config = dict(
    n_layer=13,
    d_model=192,
    n_experts=128,
    experts_per_token=8,
    d_expert=48,
    d_shared_expert=0,
    activation='geglu',
    moe_layers=[0, 1, 2, 3, 4, 5, 6, 7, 8, 9, 10, 11, 12],
    router_score='softmax',
    normalize_top_k=True,
    routed_scale=1.0,
    balance_loss=0.0025,
    balance_bias=True,
    router_z_loss=0.001,
    n_groups=8,
    groups_per_token=3,
    init_std_router=0.0162,
    lr_router=0.000669,
    n_head=6,
    n_kv_head=6,
    head_dim=32,
    vocab_size=19607,
    norm='rmsnorm',
    norm_place='peri',
    norm_eps=1e-05,
    positions='rope',
    rope_base=10000.0,
    rope_fraction=1.0,
    qk_norm=False,
    attn_scale=0.177,
    tie_embeddings=True,
    parallel_block=False,
    extras=['capped logits'],
    init='normal',
    init_std_qkv=0.0312,
    init_std_o=0.00612,
    init_std_up=0.0312,
    init_std_down=0.00306,
    optimizer='adamw',
    lr=0.00241,
    beta1=0.95,
    beta2=0.98,
    weight_decay=0.09,
    lr_head=0.0122,
    grad_clip=1.0,
    warmup_steps=511,
    schedule='wsd',
    decay_fraction=0.385,
    decay_shape='linear',
    final_lr_fraction=0.05,
    batch_tokens=65536,
    seq_len=1024,
    doc_mask=False,
    train_tokens=258400000,
    steps=3943,
    dataset='wikipedia_en',
)
Below are experts of layer 9 (counted from 0) of a mixture-of-experts language model. Rows are named router (the router's row for the expert), gate (a neuron's input weights, with its number), up (a neuron's input weights, with its number) and show model dimensions 0-191. Each number is 128 + 32 x the weight over its row's rms, rounded and kept within 0 to 255. Numbers have three digits each.
Before each expert's rows: a language model's description of what the expert responds to. This comes from a sample of Wikipedia text that the model never trained on.

# expert 23
What it handles: Mid-word fragments. Inner pieces of longer words split into parts, like tre-m-olo, prag-m-atic, camp-a-igned, and markdown table separator rows.
router:119148056060109133128146100110071107074157158100094129137113132093113093112126144103123123103059068153099182102099122152109090111079141082138114116074091117096142092139119154068175137065102100119136097170069102101146140165163105120075145114100152176068074112157086093169155104164089105164080104094159117095139106116115108124096118100159131139103175122197160089161148155152146133114148150100156088161152160104144120123162066176129122162114169108171139091095146169161101183090101135082098175114062078146139134122113113169107065140084146139141089093066102094101122134178095098128
gate0:115125094077141104099120164089089130088137110242098101132213129106140142113118096190087154111063102139128146174142162153093122171064152093176143103184100162146139138131137143103143149066103125164122140123078100087129133161151122171099134098083086110116079107109084129150102138142090142155154126113131140108144107150152135108123103112136106129119073142075181134066088159141187150099153119067070103057162139070115146076127125143149127123166189148103139082134108142135113131082128151118118182122101077120178161152186127163180084157133129086131127151130113113157099117185048166136
up0:137148162081119160102153096123079130131123183153129188170121097130071107057144139181194139115108150148158129181110105100171142145135114077174153159133129137135108145143181135092069130130129121072145164108137104128149141179093107096149125135128186167128151118164102167132108129072050110170152069129189083143138110126108122224074149112157173078149138178083158177116062116158108117167129112148156139085140124117147130069113186129155119123121098154131105133111112213144142125138167119147129209164136077095106144110108133091112130106173121033133098139114144139170180104131112147144

# expert 52
What it handles: Country codes before names. Three-letter country codes like USA, ENG, AUS preceding player names in sports tables, plus by, of, and as before names.
router:155110080076138155125166097113083125087100207117151095096129119092094106152107165120143208091067115157112146124089119144110129122116181086156092091157092131104147131163092149064121146130121111104134047140100099106175166153206150118097163109081118134123051138164095080196170146158105101156098113116187089094131120129122125094100091112159144162136170148152163093178156170172146166081133147104156111120134152132190157133140121138110132168094134119167054132117145162129172134090118079098121151127094096169090119135152083153069094139079177144148069099104114073114115076155100122118
gate0:163149128133166115097167146126141180098097170055135114120141140099102131154055135069180098141130079128157134158127166121129079123091133135147121143065118148107107124121132148082089089134148134080137180135150101085065129150133125135074155139114146155144102117151154151117121116162017131145131119134139099124181168116114122158103087138137201172124191156126151167081135165135117110135064102141054173153168104089139180129138146131089044122172199148130087135069115153147190165117142100165129128100134157151169094143094169114143158090139124163082158111153066068136094080094130094124
up0:164137149138086132073124150079112174134114164108138134143118118109139136145110160074178083093126078134179134171136178086159088125076170161114138139103102152119100134127168167132113145154173119111112144149189153137080121113142129208077100149155143144136085125159166128157116143191080157120115150115164076170152218108123131146069091167127180143140150184124125119143103183178082134134060106122104153143199096119142201134087153093068136143124124136160107192119102142114098195138167133107159109166163177121153088129084109130078126101145170167066147134157069096126102106089147093129

# expert 31
What it handles: Year prefixes, mid-word pieces. Year stems like 201, 199, 202 in date ranges, and middle pieces of long words such as equil-ib-rium, Ant-it-rust.
router:138117034079119151116186131108100083108114176106074129128124106089073131137136174110099128093063093161094157092123084167073111119105129099153145092102084119130099097130161160095135180066097095090140084149088108109140191132150098123097142151131142157044100117126088114167185109162085120154104108101152087111131143099131088103124168101164103117106156183182169115148160159162152157130163167139158086163138150077147111121170073172144131186108124086138110145084112147151105109078088104088135148126111045131116149121127077174087106180079141148159073085083118116134107104150097120111
gate0:113208144109084147219104167128146103124112129139134112062087154084145128115152153127141150118114105168118166143159123137093093157139176139142179138133135094136094097145114015103087143065141105104126076118141125157156171126113049163096141134104148067140123140130122156170129146094178144132143091083116158084149123075144125067152145120122124134114121159117176151076115147113108146141185102175174101116144200127088139193126117148048126140148119123149112156077103191125123073139173177125094162116150103215095128133106109095126137086122128161089113075147076143139133141118088189144
up0:175234123086102131202092149139169158100135110163116125080128151086103131127113156139148113133112087155115099163165122159100112160126149156112141118151104121139134106162149052131108162124122145114121045114149110145125124111117088177097106179124187087116137095084129174215128132090128152111127073053137109102145133127128121050139137107148137141127085211142169146032127167123102129109150109159126120106129168133076175211138129144046111144135110101134100140059091124117087088135171160130127157143154078169122124133110097091135166083120117157106090123109080148114110113133132168183

# expert 15
What it handles: Word-start fragments. First pieces of split words in general prose, such as rede(veloped), groundbre(aking), sk(ins), plus It and byte-order marks.
router:152135041092130144144128094118087116099139159117105108103086123070107070130113180110117146082105037163056185105151084160080071116080191112125135129072063112106148074165077152113176153086090101091167123174133084099176158173125115128109152119094131187104128134155119087122177103152092099160066102110120122088163122099156119129080087104176095145091138169129104118154157139173160130102131129100157143159146134072166114144163081171113101174115168125133138139109147141114136117063108107118102129089082076164130134130124093153122086194122146153127100098057097113107133114141104114119
gate1:085126132079153146158102135109130063185123101109152131098159125108141197145144090132087142072130213120100167158154096215052129124072095095118132126148104192136126162152152118105138103092084121119113119093140163139177145085153076136129185100170148143165120127057127104173118108172159130118176131124128042110151106139104137161155123129132148086089212184120116113141097145160149163131141184114141120164140137051132125060149151163083115119110175134141097134125126134102130109049102119112095157109141156133149154093086108157116150134065105160122142123084135187087107086178138154101
up1:139130133123074071088165116079040109138119099166137150115086075174185152081104099139105133103102127111091150176131150147135170144138130123114080087111153118127115146141048074094152149129125098205098119087131163129149107126151172059127082145138133101105117115142133036142154110046096095195086135116134110143108104093205125074165097116112107145175135144121125132172116102133096131127158112092153122083154149128084116107088154118168081084186145145121156123112115088149154129169132112118139154129068099099150158120190132133177174154136188078109138122084210109152102111123146082142

# expert 60
What it handles: Country and era names. Parts of country names and historical periods, such as United States, Dutch Republic, Empire, century, plus places like Iraq, Spain.
router:153132093097191170156191077101088096097105115143129094097098126102115099129105150087109158080111076169107129093065096173108101081097178092156086100106122093081148130164127139094146134076122103102169083129098060087156162146165105132077172072105134130143117070133101109123145157130093095139092075093156074135139134103083062114101083093153106166098177177179178116152186158109163115109140155114138106165146200143160128154138123156134091161116145129169086184105157154161153159073131094110114147073139098151109108131146109140093098179083139166190113104095111114119123147117072135106
gate0:074149135173157137146091142119135126102139172123098162103135101102138138152127163079172159144128130083094122108096096148076133135087124064139119098094100146135052120140171117127150089125148122127171097176166102120100126154155114111150150107162137131176162105166041111146178121216089125069077119178097106157074144177147116101124207050140136110101114149133254156128134107109131166139238161158141147163125167169119135102134140129103085136116158154110117084073114128153096097081149132175123105102140140109124129110167173099107175078136145154137147092115140088140145160146130157127
up0:123078090123082135144138088087098126151121125175174160149165161079099116178151156166172157120102139167100165090102126124148130096114146143096129190129164159107145200134140124079122128124205161151133127101165142109100152159088173187168147148149128143156106164129162120145146147171087145152156135097109107133090096123080089167127116105160093199147150138150136182172088138135112120111094153080151100197101082143176150167135145141044075146125104114100135122084118145123139110064104141093132108146139152106073201115173098087071122094132251141109137115129103116152092142059122105141

# expert 0
What it handles: Coordinate decimals, descriptive starts. Decimal points and spaces inside geographic coordinates and infobox fields, plus descriptive words like young, small, Late, elder, and St.
router:138116058110124148160123094096053096087121124124108112082072114092087083124092189103099148086121102189078159090097134175100087106096166102129148120123111107095190121168090185125157152084089074142136100149117091076188152186193161136108149100091092174124089103160096091122198131173104095175096102118114121108159147073148111119128114079166062139079124148159134094167140132160127170107122142131144116142137133098162141099171119116132084171068175119178102173114166148143127139094111097100115166076099099153118126157160073172109090161105127139118099108111110086095110106156107115076
gate0:169107126085157128129174079122101105114154132112169104130074089149117123115084141166112124121132146170176146083200090077122160149146150179160107087128189080132087190143119192163155163108149115104097104134123118158199132144134120162165154099105152136139096066146109102148121109123119054200154080114140137164166159133136052116116215124128121076189142145145129113148140157141155151074149164100164173147130101130135143121137096116122155176130140153156100128182149122190096160102051102114156103145062130111148064114127160144189143135167155147111163113126133079137107212122094109103
up0:181130128172170150123086131106062131124101104097144067161101113134193112122134127153095094151145138189173150163170105077121108166129222165144141113121148107117079147148131147123150137116086098082155163089097074146125146135169140147130119143148103155082113080129153104172137099127093107226120109133111158108183159137116141128092124127106075094155064150172111151113132138075121153118137111127155131147134096247095153150135099125121155085122154157105119157088120133185079173136123147133200108134112168109099061168088132181122161099119130127143140119129083119126158206065078154091

# expert 54
What it handles: Capitalized title words. Capitalized content words inside titles of works, awards and programs, such as Story, Fight, Love, Health, Rescue.
router:143138066089192157157150093094092111107132163100083072084105117104119118166099159087081137098121090140102149074047093146108096069061175079169095100106108125092134118167132161102138112068113097067172104141087077119144166119151106095107163083102124135095117099184099110121169148141089115131077116088184072106143127116107114105108100119157137187127181137184167111147167128151164161081154153130111069142194188130173127147132129152141108140109147100157125138121136126157151096073116099105115152099106088155132094134140088145091111177118163166175082122082055135114129131136090138080
gate0:128060096109164114084170129109139113123139119111159143108170070093100152165169105117154135165153145128125175148173124197121141175146085045104114142081134157108137095095152105106153135103134123147191142151115168089117177172112136136091146120110072182186099103118125085147165194111088112130105124155148118146173136130133071163070148155088138142118170152130152054123167165131116125102102137167136116116133144162092143090149170108071086132149151122112060202085148144153125129134101097106041162103114086142160106102161159172132138199098098118098113131128141138032171061121100141143
up0:107077149132156108084150110101120110188176085120140168096152089148145121137168129136146142157155179096132158125107139192176146168102098065072138133111106144088131097112134085126163102077184145114216146125130177094087183138097130145092138160129109159170110121135124116140152138083109138088100140181111118151167172179126085164099096168088174147128126123149108101103128153091069169121085091169131103103145146140110181142080141091066070125131143168094092168073128091149121111118117124157086140124164060195141096090150182174137138196130103123130179161144114133089196133125109185171

# expert 34
What it handles: Enumerating connectives. Function words in running prose that introduce lists or examples, such as including, especially, particularly, such as, and, became, the.
router:186157114105192164137160087105138119079079170092125079091108114100096090161110147092110151111059104148088154103099087192082119104120126079183086106135118077098130081132136134070133152074128127095172121195091086101136131172169122076108151076119108140105105089153083101178177173152100089186110076122128091089162114076131125104109102103124122147097149181147166092146170161131150163108134179116141080152136150133170155133146090131118108147126176100165066162133150164153143130096099123110119150123120116142102121139176103161103101176076161165164104097064084079132097108159098075112
gate0:151112132168139116140116108124113180127063134152117090135181087099125090167150172032117151095117135147118156063102123109160101087119161186160129056144167161134147143168138134076071088069192159131131128133145092077077149160223139117147148085142125117119135110130162114147149160152137141115140074140072116152078103160104117125149146103132145095076096105124136123147144055106094192157135127184121164111129110117121172164131126109148106102137100073184136095100133082172109147165141088133144164178154136105059190184123109161155093154154161093165153122128117120145119145111077190083
up0:100149111105124103101158164123141124137164121113118142066099132133131155165147093140134149172162178115157065138090133101105140122144112109098101189102112107094117155085135084173139092117103113157119147153078135123117143197011169174125112083155086080155146110083121148119140121170125074107116174161187160126167150174096082154125201185101160150157168188110131110121131164138149075102126114139055104123138090159131155139144172128099108136105153105149171208099166135153115112103107196114102105118113141126146094111060170170081153091102070156133142152074114069140159144100156083115

# expert 59
What it handles: Foreign and CJK bytes. Byte fragments of Chinese or Japanese characters after Latin text, and short syllable pieces inside foreign names such as Pingu, Laverdure.
router:150122096091190183131179139096124089126115149103126115082101099114105133144110107084124161069094086145112155090114090161120112113073150114160129132100090109129154109163104149120190159099074097136166087170079140143133132109195110142084171096122100153079113098164108111161127139173099116158059143078178099103180081081147114131080137125125116205093190157141160115171151149168167126087201134146152101143182133094155113158199120144117106147094158104168104147165142158119142110077117115097108108102099071143094147132115111149105084161110126165145092068086099113115073134199114087071
gate11:111147116076127167107186086095107148087145137091093149156156083089103139134160154200114109121139207139100091177100103112121099155133137128111126142139107107132117134122118110171075074122162185105096148198112106117103125124093061168147110095129212109075072125140121119080128123145076067127094177136129103121098111069116154128129174115103094090106092125111082154119104137119147213127215128069124126159174151130172162107177111097111141173114143152111171162140143177129108151165079091132166117110168132088168121104120071137119130172085196140143087121055164135095128141118100104105
up11:088108122119152163159114112160140121149169123079094150174139126135121141100180133144076129143179177082121134120136135123115099142087162118099142121120115105113157088066107087157158151126200155075078141187138096076098092128082066160154105136115166083131105209114180110118102153187107073079173153126117068129108162055111098136114098171152098129128136103125103158100184145113114141127091149085138176178212199059144129111158137087120157158148098148128160101136127131093108098107167118123087100131182095106147133113104134153179164133165154178117088086113153160146161136192094125178

# expert 51
What it handles: Words after verbs. Prepositions, articles and pronouns right after verbs in narrative prose, such as came into, resigned to, washed ashore on a, his, her.
router:167148109126173158147159104122118099120116153130181088108142147096106108132086153106159169103053084175096167132104091098098095094078119109193109068112076094096139111166097147075135137118093097139136107145078097092164167139174092093097143090131127151112095129167089084149174126200103070170090096138174091108151126118125140121092095112163114180078163164164177104167118150160146150109197178101142084156163149128147089137139108152098106142118175115188105136100163162130173149097094084145068160077071101165110111106138130161117095144087121157132111103125121089073111083174083081102
gate0:149115124097140128137106116121129141127074089114172118166121108107137122133161162124123089139151108096135082126116086088122102084122097054175118134124167120168159130110134116175108112099139148091165124120186131174107198089149174146102137112107224087120126072115109209098130159126145060192099176130186123106096137092093077125116138050114077200107089165130167140076136128096156148150154090111153127157139128147140077155127130103061140102159120103142137175108169101080043160116162169133149117062074128124128159133129101135136135109163165152156143159086130145190148151095105192160
up0:101088128174150130087134193124153132162099131095101142096131082150132184140133091142106159125139149191139087117138142178111156128143159124133169175129129064076126103119114167121105183135097133130136127095050149120128093100106128111136133067103083093169056155104087091180232123136131130088150113144144121106160118100099148194142188133087220066170149116140124150217138096169098120129062150178153111135106115155100162105147128129115157129133101072123151159182092126171157129121091121116161105163167164117125147164107145117113161151069131122153101105150163121086121091089157064098

# expert 11
What it handles: Infobox field labels. Field names and values in structured infobox lines like Born, Died, Coordinates, Phylum, Height, Beam, plus the digits of their measurements.
router:123117038109127134128113097114066092090098144123113108089064112116102094128125192111084161076107119140095215111088100113103108112102172137126093105122121110100136108167089166122144144099107078115160092185083075092212124145177124123093155118093152172111084120156123083140172128178102089180068074099129132115158162100138130112084109103172062155070130141176162110141130132162178176108191131101136080135166128134152141135191123144134125167076174151158143173110150125128157101094103138102085153092069094172130117126154110144115086167143122158116087121086098120076110113137099122091
gate0:125098105086152110110115127111079127099093138140112147124150124166113177160122166087079150082093092113112064188114076112118151158075196141135160165101162181104129104170148139127096141160090114046120153166122136105129129134147143109099133117141134203104124141126112165141169109103039142122091151145113122077162144165117194155060125123158103123127104133138126176166125135104183121119200135101146168125102062130066114213082150157149087105116163097111142140098151070188164145118194152154084147152182153116154101127162119106118180134151105171079137161074162156141124168080115125137
up0:152082204087132152125141107097152150165118101142133133137140107150155121144152109104091174127126133138137172146120131142106140093111097149148122144154148102133153150230095103120111132182095103128116100140163172112105128067118163171132164166170081187118113213119124148144102137105157160122116164164175104113073137140007117160156109125142147151111123073103067133158193145173182117115123132133160087161104123121055110111109193159124125077159076115157088114125078101120114163070095148189119101133146165130102108177104104155068155100101099123090100128070157128088113136111168153067

# expert 30
What it handles: Film infobox and credits. Words in film descriptions and credits, such as directed, and, Starring, titled, plus table pipes and separators in film articles.
router:150136079109172157123153092124080088094109175142120125080112075093068096158078154090108155096106118128108182100041095156077135070100198080165103115119078101121129122138126159113113122078128110081150117159092114115154158173158127080092172102130160148115068110151100072152208145187120108163093120121190121095148124098091123061090128083140087132069142134155187116131153118168144140133170147111144081160137181142147131117144105165133116137095145119188118146138123193144148110097093131110123130104107070166087148104122102163109135129115174179175069095079108113119121079175130125124
gate0:163177157117169107111098124060166094190092141131126144172053111089150132138112109085135113116100122129132126208116159159159126143121077081142196118094100115157165079115119131114116064154149127109096145088106177166153145163109116121177086166158082160158133100182132109123133074103137181129095149152089144110124159182152117077160180153146129121157093157094076115157131118150072144079108162123133104135132130095092202117113172153182146087158165137111126052159120159155072165094164167131159108120154113080144188153106114125109166126105148123142173138214145158152088145122087185128
up0:194127132125146145153112069146127095060176116080110098167120152114158088138134092127145107104119145115104081088143153114102104106178104186106099152105151136134103122082161168083183089070148108139137112153139068112166116098045097112083129108109183156140129102126165077107104148102116162114196109125096164101076186198094159159186137158141125069139136175116087095092191144141149061120109160091131117128099086112126130127115122142173148155173112137123115074142153115116188076102119127138122080140105081149179081115155118140184153137103159079063136163094115121158108190149141181127

# expert 39
What it handles: Articles and field colons. The word the after prepositions, and colons after infobox labels or in times, as in Released:, Opened:, 3:46.
router:127131085114149137152160083111094114105075152123158128135102109070101105139091157088113146085103091139095168139086079146108081104065141079182112109152076108075147128138081125049107151120076073113197086177114086108158164172159086116081179119125094166130100118165137126164205163168101092155085092125143100098122112107145078105073108068180104173095146174125136128147169146172175109097149135102138137156185168132165102146176102115113111147092131123155105161107144163155165153118125112085065144115094124185132144116120121155114111144097167181152104127112086083128120071123087092095
gate2:068085110132100165160132120139126132173136090144147117182097125116084144121101062079141103139082167199155105126147141100109168141164105166152148141168090139094168102092101119195163187105071155141139086060060080102095104097141144160077142071084121076089117174129142108143158114098125096170110086151156134074161078111140132170119113099099147130073179157142165115177105090115165087096143137091117109137106172152074141110126130123140108148150133065125120197147158127118159098121122142068177099121125136086158080111121143119127166166053138112131084112048145128106132109137079173115
up2:108130154167090118134097153122113161149120049090179158163154108112136149088156123104194123151069176147137095116136129112155168124104091105168166161165048172109173141122122082181116138100048120145123151113049077105112116107146144213072072111110107068143096146102178091178137119154149044162110133179123085129130117138135134186098101084104146119105153163066127103121124111106131106168108131110144143124118127155095113115151114119132109112145145106098154240120139132108150126145163095100179181153120179106155077151139119096152157210131160121133126162124121110102168094130117160140

# expert 49
What it handles: Short word fragments. Short word pieces after an initial letter, such as f-od-der, w-ast-ewater, Bl-oss-oms, plus concrete nouns like light, glass, song.
router:133172078073131144158165097086090106057111148137101112094090112076094128136099154106107104063102083186114181084071123119103089080082164088175109116141108101101146086147124172108136136116115084106179093201068086104146141144135124134100136097141120137088110123142134110149129106158081083140115136079174097136157131063146137119090079118170107178102146142190172077154171160154174139080147181095144104128184192085127129156167124154149154167089144100129126140123116149186122146094121085063097159117085072135096104128142084140094111173132159143157113092097110114145103108164109112073
gate0:149168113111101161158180147148075113113140143102103128123129064078129153092108159222099106052108115136115113129142134144102140124058072077134110114156120146109102173154104090094152118087096117123129081112144071138148120136137092117097130133084192112095089111095108165116137091123127150180026094179138153108123123100175130027125097095119099084170112135146132111073135165116147162102106127116089126106103123078112086186119155141086135152066121070101132126126162136181121108170076107136111136059123140168145139131120032090149074118117090158140093144131134105117097140156089141156
up0:142160098108092109137183173104133147076091089123092140113159082082125134078118106196108077065111113130186131135134140162128123104074056114144108128178161125163094186171140104126146120090121143186147143119123151184102064154164120125056141145123135153086099111068103159137110068134097183109050116132117112102100138151174089109162106066128136082202094157130103115076109124132112139078095147134133164128113104061083140201145191119109177165102100148089157082136135146163116122166143067131173139126146136129139116137114099112166089127103117176093114100132133129155086120191133155154

# expert 57
What it handles: Discourse and quantity words. Adverbs and quantity words such as However, just, later, few, last, further, number, plus est- and special- word starts.
router:155149068094158153152168123087094078119100156076101082134115128099125111132120141109110182082098078152076183108083131180099098087116124091148143120105099095110160079155074137099144150050094101086151118209118106111131132176125116118087147103094134153089062133138099131125190142158111119136088080066173073087136110092104131121095126118110082171090188156181183106181148147153130164132165160134168110172165180102170111121134102154105137163111120084146106120109175132155122079111094127088102163121094103124092136174141118153101125173114148191150093111067118131055130110136097095110
gate0:195142062115128124103132152125129119123064145118168109093153087068102108127158111105172109087113154160174186165134146147072099134139132099089154172121102069165130071131106169083198112146054120093129118148069180137101090225122110116133109148132092148152111130165154166131193088106104111177120150119098063086153131093133096097128134111131189154081139122106086139170112110152178204126118188109155128174093094128117132084115133129120134122126088127161086123126144162107124124174128078147128120125125077109078105132134140169088090154133087176137100108075100117132090097197129075092
up0:055118132169112151128098088114120111110186119139061116122088141171158134136136137125096117139168086098129102067082111098148140145103178100167111105117145173079165108121146109128104192065189128111133087136153049136148175078147156149130147111111195106077141134135112112141050149151148153104102071117144189145091127165086124136103079151157071118169143150168170105124173131161097060138173058145063106111161126136114133179152108118142130111134162132115181106145109093142128123092122164133144183097135137169186118124100068105174153107139179105161140130159158144137164140094104215156

# expert 40
What it handles: Space before years. The space token before a year or date number, after month names or in, to, circa, as in Born and Died lines.
router:163119052114179179143125117123105114108123162088130100098092086073101124160088176099139168081116124153087160077046110148062099085103165124175117104115083088093167120137103161113154123121109116116188109160125132094123153185129139126066187086073108131088138116154111093163145166137093105132121105124149107050147134107118091087149151078132149131093188134168157132191128117167175133109131193135137107166154166116145089127189097154128080181086169063159132151133172150165141126127126114102107130119104085203131100153114109156119102135139132154132092104106078114080153108109071084087
gate2:111123123104172183139121166128100154118077138142093099073122069132119110078186171030161143150120171154132113132147077135112167161114152149074151114119137106123133154119107145130093142140067124193105177094106115141146089167123191100155148111146133151132175108117089153159097134136070109128164105118113115126173177106118062181107107080119150133154131102130116065062167159103171095121121174089112131159110112091155215140142130164098090144061209134121122212140109100095078149107142156153117125130159057121170169131114127161140140137175124134109149147102135045140128156139165146151
up2:156185125130071132148124085124111121149176115083176150192146182171194173191090129211085128102132107107134142089109196146150108129143124079136112164159125157129179084100157071130146123075181123057159152123160203143082108146138086149129125128103117138127056107135202133144113060134171145155094147110133113074079132113128159116142117175123143167092157161159134191163093145162159204115135099118120140094138125126109041145177156091114152142157075157176126104095104160125167103123123139106147161129115162137086105139151111103115127182094105129139117160128085139092157125136117090123

# expert 63
What it handles: Biography subjects. Subject pronouns and main verbs in biographies, such as he, she, was, had, served, plus surname endings before verbs.
router:203123081082166160150146083105103082109084148114141160119108108116109117143075135133118144117055091157106176080078085137080099083071121099145080087118142099082188098149085164104157115126127144096125099156097147109172170164165106113103161109059137138103122120121100105141163123124118115184108083073183120112148085122099130097108093130163126157091173126174133074191173159146147148114179121108155057163136155087137095099152101161115126168118152114172091123103160197121184156090116090115093187120129121159098121110144131168105053163148146125161083086105119118066110086149131114104
gate0:109136118037124140148131154075087111092085122164065187132076173132102127101147112116065127127093084096151160131171145059153146157140160164101163107147170121164098106131130097114116098196120092101082089097120114139110093101072181150145072126132148147115152114102146128137142092135132082133103132002100163157069117101129118138165132155188147168096162190187115139081167127160152090092110145161171126135126153096138187157152170137133170108175135107148127124119108127107128182109122153131118070101103103136127171167118145094093115099123180090170096126114079121126137166143163138201
up0:039137125126106127088130133160110123170149169032133122146111140098105144172096144168103106136157126142153192128158122112125103136151172112112138135142077112133164073173125098185184161141166124121112104164094166142178076152136126110149104165111150120171120129150138076144137070179180198113103203089135064118111110139151152143168215080104045098135114044114081092169079094108107148124098128107160143120071138106116163114149121133197132119142172105131122102166149159141092160172107100158144162153130115147143121133152111146137141065107146069145135173148177140144128133153074109111

# expert 21
What it handles: Numbers and ordinals. Digits and number words used as counts or ordinals, such as 25(th), sixth, seven; also Nominated, Won and Best in award tables.
router:163148072103146159118141075086146107089124200108110130080067114069127107161066130119139117117099081154110145119090096168112099105089156070150130066133129101116171083128094143091125180105095094110148087156077111097173146123165101121115155088108123138117090104124080079148191153159116121167069119093172123123131117121131085111080124085139088148110157213196169085131130176119150122095186157113144065157154144116206139159116128140111099138105162095178102117120155152143155119104099106076125125073088068119139113112115077142096090138097126166157126078069082122116124104150095136078
gate2:127182114139122098084105103065146156109161133106111122094044137132161160147136166122164120120133120136126103095108128189143127151119146130109124152103128107147162063116078129136161114117135129113131150073160160151117122095134124195166109152110075181155153101098168156145122085138123173089200148164163116148088147144181108137087077097193119116152103187183125154080101162059139049101091112080110143164095162121130153088095153103173166117140150197083064120074068147114146104130185143140160152111150175109096105110097069107112151166123179104113130161114128174071093166141110181133
up2:130119123160152115131087138173179147126156062118164154127182096203131157119065149066121166112124171143156097188152162103060124114132175145145109155169087123129113142099068126143166148146084193168158171139146105100123079158131195118134112081183098146139166107164161093109087089053091127082106133094084097072129126067167082130112104133144172143171152161152138108156131120129092133155120036117155141149162114143098145074116134086126200158130105175119082166089121084103152093112155145144111075157136136117106130060081119102112124160134124146142140130126096108149134120079078094123

# expert 58
What it handles: Sentence subjects, head nouns. Pronouns and subject nouns starting a clause, such as he, they, these, However, which, and word-final pieces of subject nouns.
router:170141084101156160176169091093063105106118148082118108102086112120107110148111162088103153075085083142081140083091054151076075097072169099175101094114132090075166076185077142089125115105113120072145093158074090106189171132160122105118167110044119155095099116142101096146153128151115118122090090080176111099125111088086137100086138089170100143089155161171148085158181147162159106108155115118138115159144189073168088124121110164118122174107132113139099156106178154130148142135104114074084165122106113155106143115159118144127116182106179160144108121112106126094108100087102122100
gate0:143145105056101197195127127120096190089169151086146114169132177123148112078096159099101125114079137154159138138121157113157093142172202148117119102117141132133190108147150168063169146152110126139115096098166116092114178112152155149094153161142156162108081139183094108166160146149109148128149120052152133167194090150129097089148132075189117127092135120177115076181107136128168106154095162082126118147148147188135119078172134098119133113105125138128142135075141144116132178102153120088120118171103095149150108117091102142132081099084178082110175113150094078078043162194124162132
up0:075097120172163084081122128124150079147067121175107129082090079122121148173115110098128140097143095097109135096121141140131182092087053073173160168152080137098103202093125108155117110118137095091133144163090102134143059148159051135136128106099132089155175091100125125080138166170133107150090110143102113119092140101116126102106127146100137117167170132080151183076112109137123128092133126169088095148110154074180184162092127174144109116149159110156100112194071086159186090142131153178126102083127113144104096118137120143123178112170102190162087102066164138148184105090146078106

# expert 45
What it handles: Personal names. Given names and surnames of people, and place-name pieces, such as George Clinton, Thomas Hudson, John, Mc, -ville, -son.
router:130103098118157157131156088101119116117108143102098141078122122086127086130084161073142162076106117139101127089049083150111057080097140086173093104117110098065208116157081146090150148107099115069164082162120092079167163150188141149100180065055120139094093098128121109153150145142103076142064079103141103104134095105132090088105054104162120158115141138203151095167155132186159155096161175078151093144167159109155081131162108129139118147108156120153092109132145121127162115100102103084123171116121109196110109092135134146076065152135127134115105126106129111079119115124107108101
gate1:168182150083176087121142146174099101146162146091069138134166176084086144107170157167152116133084167101120085117161101132146153128128154149124088114115126121106114115100111151078177114134100090158111135095117160169090109062106144092116066128134100189119196106188096081111126069128077169094188129150095105125155131191091139130179126162111155129125110140130138092183180117116186103195119056105211144143149143112082086143143137092158116134117102203128146133127179067100148181178202135103140156107073111120111113161112110123152141125128114112135164143131095139116083126181137136151
up1:160177147114189116128154132156103173165149167028045130125158208099145135120137143135117155103083116151126113112124090136107175132150179204146094132114126120117139120083096184132172075156093097141084134108142130162129156125137169104102096137097065194123192100148143061075126110147114113097152103142088107101122117164120118125167138138130169108135064133098111046180147079129179114163148078137182158122101163153100103120124080090130137083140093167127108136140168070070128152151175149121104150113088126131110144124082135154150079132141059114129109166137086150078075119163111131118

# expert 56
What it handles: Word-final suffixes. Suffix pieces completing words, such as ing, ions, ity, ics, ers, in headings and running prose, e.g. Bank-ing, Hous-ing, l-ords.
router:138163072088154155168150095066072147100133160135117047078118127118117107128119159118089118124107079158107142088050110147100079109081154062140133117121121117091178100162113166133126147075093125076141133123088092120140177132147123087095144086062126133080107100147122106141174186136101123148073064122141062112169071067120098094073112082170164177108166159165145103157139139156166138080165162090118080157154133095172136164176140150124112147105129111176085158121150114153199118132108136108096171121108058164135112122155110143119130183115149152163097098120071120112122141135096139087
gate1:171148175134026144158088151114192094153080111157144176118097058114102117147088138093086138072150110122140121169081121136124123100095123133113113141169126067096143161202127133100125099101070119088167160153078126155114067182167108098129164070164106152121122106132165138116144100097110141110100047105118097108094104128206123146088105127121129099085092195131143113137145130153150156087123166111157024095064149092124131124113110118132133102105100080195097180061177117148130194110129109164113100133143150132114120091164109144106139114104131144080083115117107146140143112112106093145
up1:172170170130037138155113178112190142151117071137139117127120086118111112149063138078099097098163134128130171173075107100099148115106121129099130134153144088126122132186152138132138121141067133075143174153054102169071129124148144115144140114171108140111123120145133152127130069077124146141156078136147123101099036114217135119099167122118139096105079178118103142113137119143157167049150170093131062065135109100105108131128086118169133057110079093147131124102184109116122205099168107146132102125160158138101099114191117125113157128098127114093076100118072165151139125113081118081

# expert 29
What it handles: Copulas and clause links. Forms of be (was, is, were, been, being) and commas or as/while/although linking clauses in narrative sentences.
router:138144096113136144172164084064082085093101180118108088091085098118076130133101142132121188031097113181116156136071099183069136094102180065156112109113104102076130134124123162088124196101095115088150107164109119112184140151174110086102146101076125142086101142149124100145182162118120088168084065121145091129165120097109113106124113083155114119113156170133176075151155139149149138129174171128163076161147164138170104126160108157125087190106184083129098153126175172131165117122095104100110170083117095123099146118140113169130105163086123166148086101082097111118136105180112089131
gate1:122156142125096120154144123159111094109160184134047064136073152125107070114169124125100153084156125199138126082078126184152128121064163204119027155082155086118128100106125113133142165130135154180145133151142128139118124094112072073132124033131125144071112134119140146121127139133108132131143116082132020125150137149062138092140140124124076167110130155126122116128114119162093128115153122096123150104109137121091087132111122197077104160122166091124148131120164074110113161069142109126118186152088133088131139167143164148165132205165121095158081115125139077121097158095134132059
up1:137128106164155153094117137173110171140127055150120178156140148123146149152108131149117073129092103031096081190135130125130103108145061066128149144076065123074127141135130144149077117115096111073138132138127118087150105173121075214175140179107080139133165113114080148151123085130149102081102141145119137133087119145181102141099122127125121088140169139125112091141149082117129144127085101185165130157200113111180201141168120080097122117100104147117137177134137153132106090184160105092155117088114110155194113088163122083116111085069125207132159135056140167109087096108132122140